Weights of a small mixture-of-experts language model, trained from scratch on English Wikipedia.
Size: 13 layers, width 128, vocabulary 16384, 6.53M parameters.
Experts: 128 tanh GELU neurons an expert, a softmax router.
Training: a variant of SOAP for the experts, 264M tokens, 8048 steps.
Below are experts of layer 4 (counted from 0) of a mixture-of-experts language model. Rows are named router (the router's row for the expert), up (a neuron's input weights, with its number), down (a neuron's output weights, with its number) and show model dimensions 0-127. Each number is 128 + 24 x the weight over its row's rms, rounded and kept within 0 to 255. Numbers have three digits each.
Before each expert's rows: a language model's description of what the expert responds to. This comes from a sample of Wikipedia text that the model never trained on.

# expert 4
Description: Layout and list structure
router:114162118180122150153079174162169167190148136112162104134138113163128183145094109138096136113143123150133121129146170155082129146120106165134126065146132110111138112107130113127108137117126114125118138185116101140140139134132140131106095114105163099133112130146096120116128086132123158103090112109116115134114114117092078131158148156152136153136116120096144151104102112130144164096114
up8:146171137129139078134148165108181102105125125135145131124089094105139147135108112135110144110132116164104108101118131101072155107098126141136120112144110117162098103116201090129147139083111125141121143163122079147100179132164164144130140133176108126129117146156140132149124087096152153129093087133139159127124140138116150117127152108135153135116165139145104115163146100126167129098106
down8:133115133168109092140183163065160074135087133094138119120092183115156130128139158152131128116116122148157161127134127114117121104107111125103156107123131124125124132096152154079115179123090108118176138111133084146126122113133103122109109138173132091115154127153137161169116120128132131121166113147125135155102133107114134118150121138149143190128140136159129095152085126106102162102121
up9:145206139106141113154109157124120118153135105108095134112136140131139128131114082109108100135112103142127145130140116163119125188117139145096085129158176135129133138183142129146074124096139164121161176114168117132133131066136110103110127141097138131123114121114108146114140083145081083093124130150154139144110090152146106140132115111178114117122115177121153141115135130128142150114095
down9:126133118163191087102146141067090123153141126135122129062120071116162114101154110113153154125133119152129109122133140161093157140149138179144114114098131105099116137167144144107137081124149104131130134086169132136135168107127109147158118154113164150131087141137137134112120086087119112158133109103131118137088141139116119125167112137121137146133133126112182148143173102109132127114109
up10:125129109123074120156125160050115115120156103121107105115130124125105141150107147167116129137089148154088152123152127165128164124127189142119186104165107136121105134169134167125122117121141153072089119140144116119137130118129106144132124118150110108113125121157151097119160151092155139148127082173088103155100117115130154122126125117117130127152124104141154110168090098154100155109105
down10:109121104101130097106119059165114116111177110133159156125165143130125141111128125143121160103174136134152107171153162139118129133166149144139127142124128101161134157122097085117101091141130176130112116156066152138112141108119142117146105152084115169125121128138058120149113128110095120147166127085114140113128118095155093136119143127130137134149131115138127172098127141121097147073115
up11:066130147171122133174139138154109089112119088108102110125152120143103134168132142131103132122166101137104145156102103160121115135164157141104159140145149105156122099155114137138128147139140143101172115169134129148085134086096122148087133128075143166155115129122122147164169149083135199114114116124109119134144085117114126138146106097130138135127121110136096153184127133131122127120097
down11:094133128144128169145143132108083154139131129123106149102126078133100125118085106157122135114118164148118100162129136125164151183132204098106126102122122128154145134101117113098111151141110127105170150193150099123103133116134121116132121101130111136112126141123081128154136107089106112142099105102126068118161118106139195162119136129124116143131134145120143157113134119147128118194119
up12:138149084104127110146138135119160119140137120099100092131167093116134112155127111152105096118164139116142179159162102136129144169177112138132164161123147139116131126095178150124150126148117110081162114190132112144128088132134131121146154134169091102112115131108154126124157144153110126118119147094130130076153089137137130078101106123181154156101133107142108104146129140141150147111085
down12:082139125130111132160153095137141150130104148109122090145164116088145134142175183110112175147116123130140108165135163140129138092130127145117114132131137101133123122116065141179113111127121127147058090080126113115099118151131086118129109120115145152132068136144176118107100140086184157148119111140112118103137133140107129153146141100184124134123136141140123166102140112118148123117118
up13:154096107133112120145100120126090095077154119128133094119103139121114147133117149105125113169138115171138089135146141115173094140155109134168098145158136170165091106116159117114118121132132110093128131185128082117114067107138168123136147094155174167133124143121156114107122119121119189141138097136151118131099105103126110086103159135132158171132163125131153100155137136126129144114130
down13:110172130083136147186096115112139129104101138118167113088123147141145171139116123161112148158164129122120088104123146131169111139148087122120131160145119101092130117145106180173141133107107132128117136145111151121128121129140141093097111121121122182117066137097164127085152125147129146093104156142116191147144149141132158126146135117129119088111149148112088167091132096119115114134123
up14:134143098153138127130138162152096080111130123126110177136093131149175139143133153105146147140132121111123080112121191102119148145111167154127105076117164130145164131184113140159189106083116144114118129151134146123115149147102126126115146115116142103106130106109107129097098139130109129131109130124149155162120100132150096160137163141106079139121103107179104117159119095134130116072131
down14:123111125134125099104143202101113078182120110135172087111124128167139112115130130091120136113113132158107102106126125110091156113117149111143123144116097108129115144087170159130157131126161141116129131135114158135154135145133149090158129137190151121141151132092050118127099146130113162109129091086169147113135083160130106152134130138130143112105129145141149145130132077127137098122118
up15:097120051104146122150163138145128119142138128142163097112153118134116206144123153157128126119138136119151131147115166128181101151140120167138117122137120118147140150125166093122105119125092116081117178168166138109123119125181107150109124135143145104105124168114150174133074112163141121102136149125129133090098149128102100114150131108121124109131139154100123101161130133155163133156157
down15:123126158102111170176140106130106123135135151183114114093127134126129147125123119136120105114173100099172112171101135108136078170079118156126163115145128133089126117139124139077114143130159109125112096145147146136101113132155139131106141139130149086159105107063141149102126129089135116128127131181126106165113151111179144134164153126125147161117180147155136110103101109114114099125129
up16:131109108133157128132133135131151148088096110169063123108087143145159113111109104104144094134147106125133122158107165128177120129138089084119141110121140125128150088101121122144129156107120126140136163152114109178129070126152135131152127112079088140134123089107155126165138161147123145142098152111108129177110108142074113162115178144143132125137150146162160133086119089145119114126130
down16:118114133145136128100131135125100138092146151131162155138099106146119164134191142136090173163159113126139076070144136115065153103116163119137132120112145137120123165122101092125148162126084076134123123128169120128100141122142089130111123087201147138154126140126191114121091103142122129134122115126139117137136129110178130110148139127141104118135142133102135098100130160153118154141115
up17:128090149185193088113143151075099140158152137156158121120117125106158134117135133106141129154122135126125142121137128125113084174120146158112184111127132176138107138072160073079128157116114107113112135137124145151115130119131109127114144116148165119174101130143109144105126102103145137112111113125179155133114123116169107118111149126162127096115166098139125119150145140127102170090144
down17:178125096083122117137155120188100109124126140135102147201111144103144093153124115105096082108140115129140162119152124136102163124155113094136115159141132135113106166088147102150143146131121134111147128130109160116118144115139170094111128154099113141167154126152083153140128117135086117105116109150153152139115127145144174137063124123152100095141120111176151149140132093109144103123119
up18:148131132148178104149075116156134158145081171134143129115153115158118102169110109127100115163123102118162112112143146135122131117110152141096078119157133118105136153198101143144111083080110108103152149175122088130123151157125119088098143134120169125099120137145171093126114146137130124145111112097157136108082109137095147129138142109126120147160130145095158101142121106100121155124106
down18:103136128106101098136108158113093158149148125118128103172077148093120169113150111109097114149131111095178105105131108170163139129102143118146115180117103143148110140115191168101172145094151139119124115139095110134133105161154141099116159099187135057128118139143113132120117113150124136112155104152087136116130135150124129138146120172119127105139112131123112119109174140125118135091125
up19:123146133146129126119144131159148133152099156157171133158096119147146141129153138189098126149154144114154177110086145144126094146116136124108117141129114153158133112164157149141087093159103126111125105151142144149139166141114120143114118133152130098180148111145100116122100141124130140113144143141155106131079098120161105094174111165120118156149157073109138072176098153108126083146124
down19:099116109166105163097196117165155093150120142124079143153151099112110113146176162161147122145127124121137129140099141153168099090116132106132119107160112134109102131105104113127127160090135129115113158148119126133106127141127107217123133118124160146115125141111167097087150141106147128160095130154090127138115103143121128131127140143153136095155133078108107130079110130126164110107134
up20:092174117133099123133112124147110113135160155132083131168109183186125121144132097110143096130139099142138144161109125096157143121148168159118101190151131109097109148122143128102120121133138103128147122112151147150114101095083125137133161098133104143142120106141132120147134150071100143169132158121159137139166130120120104129083133087144154103134169099095075119119115153130139149092133
down20:144125132099160104118101130130077140104127105123116119139125152101136116158155082120147118124138144126157174142150110116170092173127143117108144078145179114167120122085145131162157197121130097125137093145122119136143122095137133133124127126129158163128148152137113138101146126149090129092083140114098180120124099107090089116144121093134092091126126129186126102123149162131112154134146
up21:158123123135090156135161134084163105155125129105103162099126122101117136165107161120139131115065115147118138172124174164138143149138072126143121145146103121133150140108147127179122142086174157106136124138124044154149112141147151158127099120089127160132155089145138144129126159148112140142132099153160138143125127140127118127133095100156130134143153117102155123118143128073113122168114
down21:114132146146142115171151120142147093122128136116070151090134142147175146148133158160143088143131130141140123162123119145111143103084134100127092097116117069119125099140133115190095098134173139134155113129148135122137136088128120149112132155124132157121087126103169093082134134118121123154094106120144124140137138117136122096184164116131138102126127159159119121121082170118181103171115
up22:123119140136158119135104124081148114105117132170118185185172133145090153127116119135161145175091111112133128120145108100134127124088164117136103182145093151098112105108126142140134121114153106127135139116119115112160144133141136090128129128109161128170108104106134114139124105166149134131115160127154127080149146126147116089151137137104087130152139165062088162177120142095096108144132
down22:098120110146160121122092099135127115113133148133117132153138094127184132131121140146138084148102118133084150118110125116103136180118162133116137116151117142119110157118156201116142166133127088091121122126103151119089120141110156125139105150135164091140081099155111147112141126231155129105083121135133121164144128091120123122149127167147115102122171119115152108157113144129143124137132
up23:137086140140091100147146143137131127116116120100141129102114120135147139172189091127137143136135154191123122102137131139120107140141108114118125142138087177157122111119103107103122154077107114140142113138114095140112082125100116143084130154139137136141113120138148104159125140160120140159096102117135143204117144124090121112105094163152095129105155133160138100193105121146143184113117
down23:071160137109136141131130139097099164142110125117117100139113146174132120125137064164151106146163111121148129079128124126126143193131092125127092155121124110098124106113104154130148099141096106122163098105156169122109126104141146133101119110121142150197147146100132160147140146222126144111104161110149146119141122125125108154140114143152131128123125139165107129120123120107113146089138
up24:113132114120113113130135146139103097117168116131108111162132154123118142126130090155147101124138125159120132099117124111131127195123174087138150165125085186161141153083118144133138085135094064091127130157128154170134107120158149162110146134090119108109105133134099090105139116134152092129110126130143119131101162151130131089148142078118095111142159103119140123123155119179136137104091
down24:158134136130107124102132123144161145129139143096120143119084117146122124126159138147151127131085133119132087105129110125151092093117168118142091142128161171140137118119104194155104143120156163169107110154113132164150144147165065165116117130145119115077157138112123140122169131085126138110135134149101161184151110105086150104126153139141134106115111110148091137137081113133105126162090
up25:127131122119160123130138180138124147130108113126199075152152132124121134124173127129096098141138160130148158130140105131128149148156120165087134153152141119113145116122113128137112136143092156108133096146106075165106143095130114093137102127133111116128126188108124118129139078114091110108111141104118105113142141156151099179186116103185112154114135130116158162165132151141152142147090
down25:157142099051128148147140088117160133127134149133114149180129138144135106098065090112159125109150143152111143106123144158126138105066077105162126118121089137131120113149132125172124077127136127145091110136162144150141118123167136150131119145128135172123118113110110132109149161108160088119176137143148161095165116111133116138071104132117154141130145089124134119112142115137112139145119
up26:053146161170143134174109092126095090137155141160149119167141106133114150141127094125157094170107122116102116151118132154163110132096141158138031160137121135097108112146118157115136115130161133134127148115142118134122111121121141113104125105107140124135090128114154148142116146135146169128117146163115121086159123139106118100127111144151126164160119111092109177123118166164125118114138
down26:113154121099136111094128147095113151139077096118121200181151136120156128121167151109139108082099126138144142143164131102125090105147167137153146121131108148121123171102136107123115148129157107107079114148121099149138158118136125090153102109132111093167131113129169088107104097153104142175093144127137128149108121103105161141144162089154133116148120123156074129126093116122131134125138
up27:124142166110110113116127132076095130124167153152166159179157146104133135119088107117126130119123130124158133082147132078108111096125159181135122146151112172122105137097090116132133125120111091132152166128147112116143126101154157109114118141107098140187133103132132146141119099149124043145131143127135141124153095095160144168142124112157134127106170124172132147121144124107142124125167
down27:115153128151130117168123147094077121172150118129117177090159143170137128147118116164115140129109146129137143104109138153151097129125139159137097125153103103168148103088119130143139137133109154095078102186106058130109124095138122152145109129146103101166111106150086114140093126170131095145133123157127143153129116127153119114145093145144086162097174129156129106142160132126112107134123
up28:110107136120160152131121094143141105156135103160147124123097131122125128122164116126133117136102158105147118099153128167160103110104095119118119058125119096083148159124115189152086147104104081109147135107138117155100103120139138144140086086156117114127135188118105149134151140128124118122129110089143148150105100138071101160137143170143178187130118137110146111112138147145127114112136
down28:159120111119122133121142145167118094110111152150165117088139104143151121112118148137146124169120092139139112132126145132109179192188126114137167148145111152107128142143095071103096125115132153101131133158135108104146130122109121122151128119178173151116077126134129111107087143119174153160147119178088128098113128123131171081099134155106138135127125145082132104117164120129111130131105
up29:100109123089115129136107123167101109151078105120141138147107112108146110122104119132099101132148109154123152115160081130142112131127105161171143111174090123116166138100110134094135132102147130154085115144139088142118113112109101143119103147159136083148118124117109163171109139177122104147127110144111111183083108109085123201116122103159164137117146119163160130141140108153140142127115
down29:169130143170117127119144156110125156142176160118084110102105145158152116110161099132116143118163120109100079118140132097148127116172131124111133148121109101091133132130100137125085131149148139160135134162137170099135089144157123106121139122067154154143116130146134104122108120086134163102077135132153185065122165124076120138151143140125135141148066107125123141146140137129127125122115
up30:135122117162110124164140143151129159123140135121159116128096069151084116154069123086138112127108073136136112152118149142138132170146127165175105124146130095177152123179145110134092127094130155126130110137171117130128144111105114129135139114088118160097109118154150141155170140100112174111085117157125121129106084114105096116157145129132119162118135147153099097149122106116164113092123
down30:133185152156115092162116170103137182124155125142111141124127126160139158126134108117105124143132134101137142134128110112119141179151078128109108130145123134129137127138145132092121085080156152125163129138168094138133117120113146122118173103064122097154153123140109138156138097122083146070156117147117178140106135126162097127153116109105127191096102126101094129134126122126129087123136
up31:167137086160157146126133168175144085156143126139135064156097150123141091168088131118093098131128130143136159129149119137144146122125123151122184127145161152138122087118142111104116078119109109143139103133137111117097132127143154087159084136155096102099134128141157125139131111179164101129138130126093129107146153164149094092157111099116122145154126114141161098149165143123141147102113
down31:103155103086113156154105178187133127146152122089105127080127144172150125110119087133160147158119129125126092151142139136153077114192119135106117154170119102176138147111086126149119173115139093143104114121115142108113092172100104118112096115164121120085137127132111142143101135112146108125123118158114132152124123163118118142138145148119151135126142103178104160114166126104133113115122
up32:110128128123111153149166147131041148090150187116085112117129129169123187102115133125126136144151169119130125110115145108114127089177103139119161099116110101099136135096092155131109145147138124148146160137129125149131109137141122095131109089115134092130134132171146126146144159140149119128147095130136081084144091145154117129118133135174113117101170100172097108116110147129139129123156
down32:150138158192137134108086180113145121099127145136134129155121120117101115140153119132130126093157205140130125116140114134157127142140124125112154137104164126172095139129153121122152184134132110132092113102078095106100116096171108142085102098158110135151114115131160108170140091114112134113106128136122136187135129129084131123085147126135130097145113129121137121141116095097149185129127
up33:127153162160163143133133133130115110087133105143112110131140169156134106141093081111138122119125093152104144139092133086122114194143157095144128117167113118123118151136113127153093093123139142111116129114141130156089082111110119055095139088094161144145143094171107155135132173113120142115135128126122146146162129163161117090164156130117136101112089096138124103103103090131126146120120
down33:095134145126105166083127153105098101147136149120188154144065111103126121109108122104153140130124155134152174093115149132158137097112146131125114063105129167094126143106127158102108134104119117123168128164088131156150149083130119170146125121108152161162149139140101137108179125177118128124161135124114067132120159139132111136081103127103132106118124126148155122142149121119134103116127
up34:119132109187128106164097113145152129169134119107158097112101096148115136141114093108121102110093167112144096121171139137154143122114091149105091097149112124073163155146113092137109153113141184096115137135113084140119141143161119119094141101172158099105153134141122110142138151128133128157122083122086124142084131168096142123136140120141123129128109089090118111149142130178102145128129
down34:132117122126135123056108152143108143110142152145146128184086161127118110094119131117110152099145102147120135140106129132128133136141101176112110134135168097102138143136146180142166125109180135127082111160137122124206099122114133075107140112154155106150094127135168116116084135165181138118100108112150141128135107144104137100158126134120134163140127148145105105140129134098110101096136
up35:187122117136119124122144107091131129128081141130136128152109142133122152155084106115098150114160090156153139124059118107113106174129127103141159131086101106137143109155126121139114088134137128118116154155117123164090103084098117141100099193136072120088118090139133116132134101134118135109114109138118082116138095180111123125136160080103146115175112123134113113148128124138112109128148
down35:069122130106126124103140125115147141114180117149129144129138122149187128122150131135094136121112138135161138050128099147110166137115153128157081099148126105127126115152090176112114139146128119146130192112145120099098143146146130141139127121127095102152138116141121145070177102118162130103161152119127090102131104128151137156121150148113119086134115097121105117131120181114088132171137
up36:126110158118159145127096140096089155113145147119115129109174114125127128106159158134126126143096147111135140076104130092153104127144179144151074137147125141134128106142140115092151155138120131147088143152091134110107136201175119098070087109137144114118120106152124130117098128138136104136129172106165115162105147135144144145152122139106065127110182131112135155095122131125116101133157
down36:145115137116116145123162096113159100155139117106100167121144105079099101128159163152139139123077144135113091131109127104144154093155153124136095176141129106121149138161118130136123053110122115121113155121097156136148136118142135132134107106082126169128088118178107135108100159137110142137166153137094151099146140091167095115111117111123112127122091141157144128171145131110105189123125
up37:116109143136146121128127119067145106092150150146090120160134123133116160117134138111145120132119105149126118128163147110093105099084151093132115103126118124136121139130148128131145084119139143117136133178077119139149124155173137100120142113158133136129149125080147154088091128112106123160093127079198152112093110137152127064111181100088117136159117092125113146108157114116143099131149
down37:162122126144128179124078168095122149155120105130125055097134176123163125141129120138105159150103149116128172108128126111110127104172171137089115156161085109152147092115106132134139149121146125134132140100100109124175142123149105122116165097138125117133159127153171127115116113075113133141111126104124126133155121095126170110164143104099120114129107128168137128131136117153069083127130
up38:133127116129114172129116118108146113142092142088164162115070124146088104137104142128097115161146169143125164118054172099113182113092092147141148123143113140129136133152141108134107120087116150099149174159105121169113142110094129155128097139158134120174158125149123120121135142118136151123137105146131084151126095136129095132128134189086112157118133114101143126156141157121133135137106
down38:135089134159084084139149176112144164083135150121159160091124097124115122135157129142121157145117117152122134107142126107130141074125151136118180152133144103091148154126134158166102168178109126122122151130125144106127132103140112153150113107069121148118123144128151111120129125066135094109181112156100060145137112112117066120143143144144098103142101127128123138114136132114116138134135
up39:107146094096144110142164108181186126123103121178165111109109160119144180123101125110099128149123115152176148114155149128126098184169121173126112164155112113135097121172094138156106074117150144101144115112115111157107106097130145146132104130129119115102135148166128148136130107132133113132152151117158139095158101141109134112145112122165139096079139150125158106123091120136126144130149
down39:129153129052141164125144138152154137138118151137136102101142129130148097129120133083105097158138119134130184099139107144171142167096081123162096095121108120083127124147100157094133120148102109101108085158150129131113122110134139115118113133099110126157151139136123185114119131116119132127129124159095148151100106158132064126150190106134124109116138104133143122152161139152138183144133
up40:083156155152126160114141150137111127130129137120123119160179144146115112147138133136165123150116123097106124127108130132151166113111157145136140198153079120116075128110144143144132113129125105102146152066160122117116108146107144096103100073101128155121122145119095126130176112076108098153150157144153139112161144133129114113158129165121112092150083169112084092106149129102128119120125
down40:115101148120134115131136147217109164119116124118154162154140144128202144092131098139105083182095108131139191118115125120130114173107125140112128056145129117133104150095150125145114112113130091130130103116123136149154133118102096144120109142152115095131141124132151125128137092176121129120092154149148117142163129128158134104135151116130119111124159102128157101152135126132068117123119
up41:119115126089117149098100122131099159101148122127148150098129148082164152133124120116137101101142104148119122109123107114117168125139140113097120110115139137100146104145123144089158148133115087115126149139111123159108164161112130150150104162079145155137128083117142120138097133115137098152107119111147144173181156086143145123160090103159126140173182141091154094083134077122119087128155
down41:159130146100097106111139146107158115097102124158067124138129153132123125161119123155142112143123130133138107143118127139141132106169099132098140124141124110153128132126089120093116100153109126135171112110118119109111114140110134150140093124209110146116132112097192121194088134138167132142132100160153117119091127119092110110097101161134130134129183195146162147140142161109118106130127
up42:144117129148154126094135114143100116114125104125109095171121114108104170149142116102158117116110150113122060098111147099124153135122093117123112168122137145139108139112119110132145117132124111146140119086105101180069102150163186152117152116123109188146135131102128109115091141118147145110124141126147109121103117161100104134121172121117101175130132144107077158099104155167152117080146
down42:166119095132174088154124113108098117107131145126133163118086165107115124137202161111104139121128139124126091189131156109122139149165154142136150149087169122119119117149110136153142156125136116119069132151137122116126126154114111110132092136159111159081083132098154126136093136105139159178125147161162131158151122115090105133107123106077119141124120124115140123147150100114113089128111
up43:121124149074116132144146121137128131144105090093138101109179114118143095083150138167154108113110142094118157157117144152134118113163142151099055105177115131087168126131121127135115116135124148105153155105099123125102136112165103139115110142112140103108109159108149092170161176126148113134132180127093155119157142124155126121165118126173103133144140137162111109131124148109175098132118
down43:131110135120118143149063150126133151129141084137134166137153108081136158102139126114157167157176130126082138189122141090097123123097122093174115129125154152090130132123131138112116107107143123117134169129070124161143130099141142099135111139096127120176150121122130102084119088147132115115151163109120175120121126148134097162142125108167132153114125138134188128108173127130114134105109
up44:122130168155142131116120151108108155130152128126135115121142137098148119114099160134163155154133150043123143132121129128138147092121154143076111096139119131155189103097095149159118117133120116145145128138135061164157125127183100093099069111126112124133125149130134086114127144123133124111140115126155121167130185112147125176139123113174114131136163118124102140088113154143124130138153
down44:160099115131177104152095100135105132151106102129091164080085129136126122149152096109089102124119117145125109113140144105143122115141192127141092180130117127121142124171137107162143137127154108133098170171153180177152158116119139120101115139170117092116129128099150128101134135172123130151164128146151146096063092130130115130118135136154101143137095152129119113146093101138126119126128
up45:132140113148134106142117151105169068147115140117128116125113155157105091145103152077118162143113136104107119088144141134145139118118079114126139075116114099178146117102138135151140137132167102071096106147158108147137103105142128118184152107147116087139146138132126161107134080076096127119121164161112126184101122151126122132123123152139155119137097117133104109151123102166162113138137
down45:119099154138052177148163118140108111144110081133134164124139104086135108133131190166096141127120126124120110155128107135144086131123132115135124103101139101121127163183131120104121139105126157125132158132137120132188123137120078122131107125089119111103147155116105143159182157114140096174153141102178112114175113146146098106088118141126135110118137150100099128124141137121142132127144
up46:115098086123091123080128150109077160157112124132140118111168128111163118129126069131119101161137138180118152118124076149123108155189168131118104188105112187135129119126153111124102148118130162126148152142141107144109061111125131112136109103140098132146143135146117117104136117146115117127126112134152160151142086115141155169108113132118125142100139111108109078139118146136106131162128
down46:110122120135111141149107119163163067159171131121169086106123115122122145135196096098165128101104139127114108144154158129123104105108090106086110119127159132112121109168098130081138111117057121162107137109152107120132164126128167163114139124127158118164143102135124159133092133153143142128175130157107085145125118137137093106134128166158151104122118098160130150120143131131105119114135
up47:142094091138119123128117163140172137121143177134137117093117147111132092134147133091124148142148144132142115088165097168125088136154079150097142081131159137146125151120128153119112169121081125104126129151147107141133099119185135119146132092128130105123127148128117121108110149147124109155086110138101092167075082132052122150114140117168111116110141144138143105138142115163136167122119
down47:159126132079167126134121153099098093150127111134134079146081150113120140127162166137103175145143115125132099136145179122120174110157092096134133147105148137095136128162132086146115084108136160113115146096146149136162121112113104095090114116097089156082150128107134157120173133113123152144123147118105116133126157133117163151102158153125149146115085155147150112120105134094174143137108
up48:086118126165118148125117106145146176122147137084114126146107123126131153170093123122145139198157113127111161126089157153140105116121145192139132089080103129157116106124110120107133137061119111122125106122124145124112092130108087086134097147122146134109100137121133121159120128120149068160101142111188128135140143097140103152105111117088109122132159151141130128157158115121122088120121
down48:119114119117143076112139133128149116162124072103165167091128078135132109128137113106122139099111156136126166175124135143123111103138194119133156166115138119149157145149135053139133105158090125102158141116177131110148143141109124121143107128118116118104108119121161169107146147105121107152154125123141172081124102128105139125077083099144132133129135161097102136138155147121116098152144
up49:094105127155131127110114121113109145121115108134151131148121142153150141147107091139088160109088126123106158167186101171151113079123135141172140126118168106120149127102102080146167156097128167112152156129126119140123111130130122160090138118138188099140155139088159137113126149161090114117113103107085166150104111117108121188080120125142146118133156122109147147134140100152154135140135
down49:144106140118135134108139163087143140144158142123136146136121067140093125115155154137132126136114121129144130090104131140103161152124132109062144117135122119120143143138150138108126099118153128154126110101131182162156114139091124113145123130109133144155092114142112113108075102145163115121142154107111051122108127107182182136149116126165148135135145125154172087100100132157086074113119
up50:125140121114147108103129098159150163172116145140156162131082123140112136145132154083109113113173111165080153146116150124097136136133121159148149113129090133139163135121121125130091143125138138089154100136151149134136171118152133171136105128127078152158163079106144131121135128148132053124137134167158096131130118107130122113118130153172099130082153187157150147090133123138123121152124
down50:160088134105156173109155134129163146143122167096098104101070160116127118104154151146085110069200121114102129140166154150118086147127137112156088124121149124128127122139147091130101145123116146130114136164141101168126085144128108136136130128152113111073098156153127132112113130125144105134111111168175120141145100102129137118105135149131157113119160130117115117126170139147130175114105
up51:127125125125119094130155120159169157116159198112122111095126125105188151122139168110135169139127141108140158086138140122081159112090098114120140110139101146138153182114140165094146137086110122096161113150084128184135151137154128093127169116127137108111097146088118085130101088154148136155121167121134132136115130136148135110121141143103111116119115131112134092142105141128103113143092
down51:121128152112097103129128121109170129147196131151139119168148135125146081119121130119140124156105118132092115028135117136158113144136115122149110137107108130123150130123163107066108118146090095117126096116136155126131119143127134170120138112096206131161138134153144106140134107095163086127164086144136097096109115137165109164133154115123125133132143096123151144110142115141134149135131
up52:107137122108151112116151120123107154168152118153173141124114123201107115121093097167133108132161115139139112115104154130138137140092125151126146115160090140126130147061160132151121121109075142094154158125160117122129135141129107125132092152123142127159129113169094112145123098143135097170183103123110115125105095089102123137125117084151112153170162117133157155108148165079121126121115
down52:140175115093082129084158087097140168096136195107113136180117151137120130161101119151130102101145121099122126144119133155110133124110152143140151140128114152125139114116103149118085093125132123148109138114138143129114150141125085125157132155130167110054125122146138130146147141163131123099172126140167115091105108114131138119116085128131135135150119135095095113141100142140205118092109
up53:099118122129115126149101155128126129136108112111112082171104133125147121130117164163098109124126125115142141118136087172141136074160096141131127073154178135142172168144157128110096154121127106104098125124142119131104131120162150108147120106176158134102125174131078129125160088144143142125143105091142099108092092159133104144167140154159157175119146145145102117163125114137152153109104
down53:109135142154128123175129122122081122102126135126125149129099103105119114146148120110145180124156142140111071138145171094107118151134108116133117146111090147159116150162099102172168157148094151133137144157098130137125177109126120098132135068117125133099105103110188137180102174125105131117155134154145144136115152144149130097114113106122136092127134098119141158113087143121070155118123
up54:080134063135170141147124103149148124113155131170171135074136128162160131149115132114132175174138122143149124154097140147134124090092136096162151081166093128108144144121140131107163114082146140086115087167140139103133110092139107122104099127145112113108142139128091108136136113174109131136150085097111144138123102159134145123104109147104104144130144118122149140111113128164131154158105
down54:114098116166124191138127120115164145118134129130157086089142111130123122139072119108127103122136104120108136156138105132079151167128107123079160090166135147093133120150125140134155121129114127103090135152153100114173139139105149027134117136117123162110164142133112143155120134117104127102137148145135104080144096115144129151185115119148123144121159138105125117120131155135161106135150
up55:117132140133090119074154133148147105166109153135165131129106149146165116129106058107124097119123137123154127121110142120105114125101132119143102149113120143116125133164109148121097121145119127114142140118116055159155125131153127140127143149143107131145147149105121188149168134111113045151089133147156131164147106122148157135131104127145093110152125137173157175112170105098132145087125
down55:167102147171172126097100120141199140155093109112091089144149145113154111157084098139141131119131124126157139168140125137118124117125129100146129090093163138131124091140143122074122147151135105124131079114142113122159116178130118169145119123167154126168163138123115103128156086163130120097077130086134128128138152154089118118123116102160127113151094092151143139125101147127143121136130
up56:151143135192103124121119120143130165113134133122122130140124051146133161116103111137114126155143090120132121145116150159169147117090141143100131117133119131106108111144095159071138126092130145112083121131115145133104158151172128076140135107157122120100124128129149123151171124098099169108092144106111112109083134121105126107164130130119145148119123134084116080145104109204136102113116
down56:141116127143169108160155155146109134167095099156084107124170143136122083101123127105096119131122142137169082086144139144103121107129106106144118141106139082115135167158087086133133144121139138142102105103091162148127105160146150177123146160177094121098127138156170126141088152131170137122156112097098121095123115112147121123141094150107145158124137143112145093132118084108146148119132
up57:119130153148159137088127060128110160107139162151117085120124132097115118110100093134089131153165099108113121111168148122100107123073070081109152109172120131113125134124098145152137076078130127066127144161117100123108136133126130106133120146154134125118111133125143140102115123134105144161148168147169150101126091135161115105129105117134107113138118112152113134122155167164124159130152
down57:129135139154121148097094088151055173106174133133127078142100126105133114153143133121116142166199120099136129178139148123156103111141148131126156101096124134125121136098122202141104105141158115137149151153130122126158104152109114131113142116114131163139164115129097128103148140079114107159108107135126132183135160168130096153124101132100116118130143084138118120134112133131120098114108
up58:147127081105179126132142117122160129183153160114147082171106126119145123110115105114152116154095119151132105112130133136133173155112152143151120098151125120097093170095147112101094111093164085125104132159132150105124177127122104148144103144168112128122156123111115169164126101165133136115169119123098120126116127125102104123119190145128127154149149123128118100146164175133127076117128
down58:170181133138125167099159118165093130097111132152085128088145123172131125147079129132123124122133132142135107111127129168168142107125090132114133115161136117155126105079137089182091085121145137139104148106100108106130110131133134104138118097158129096103137146138152102106140125108102136144092104128156148122176117149115120121113202119127132146117115132127186102124153108147165165108119
up59:122165079123154115156135122118101125137105098160092113106152125142160127132107135128133126127124137156092096122153113151136128162162194167150151149126105115174111145136143161139145098158115078099162083154156124121158099116113158124180155149130085128144137122157131121107139120108114078099162182137113131123098123142119137106097138114128142134119131144167124119138119105137139092100067
down59:164089158115091136096139131131154092151178149125133090167142104154101115133140139092147140177138109134112188138079156127128130077156076113106126188146143145135110153126126119146100139096117151131127149104099116132161108139110095147122080126144152141092109120098170105131150131105173164151070112107135152131139129116140131119136127152148131120138128103112148155142121142122113157105121
up60:124146105078113144171121173128110094133123129102148135156111134121138123140102103123130108130141148073156137138102135147106120130092107126145126114165137070149140140126161159083095161120175161115089113139107109123107126141109106165169138142143163075162147147151133120173161101125136118151168129117130115097096107106092152092088098129127143123129077141109115122119153166130137132094141
down60:124114139133138134157150109068131114127123127115121117140095143101153126117106140152140098127119151130158104124112124076122107140136169152144131114139153123166126157141131084164124168158096155118165113079069154131094162159117154146122120116090131123126089139140157138146163146092148117102121111133127100096191121120130120090144116152095112184145137136108083100129107087145116172122135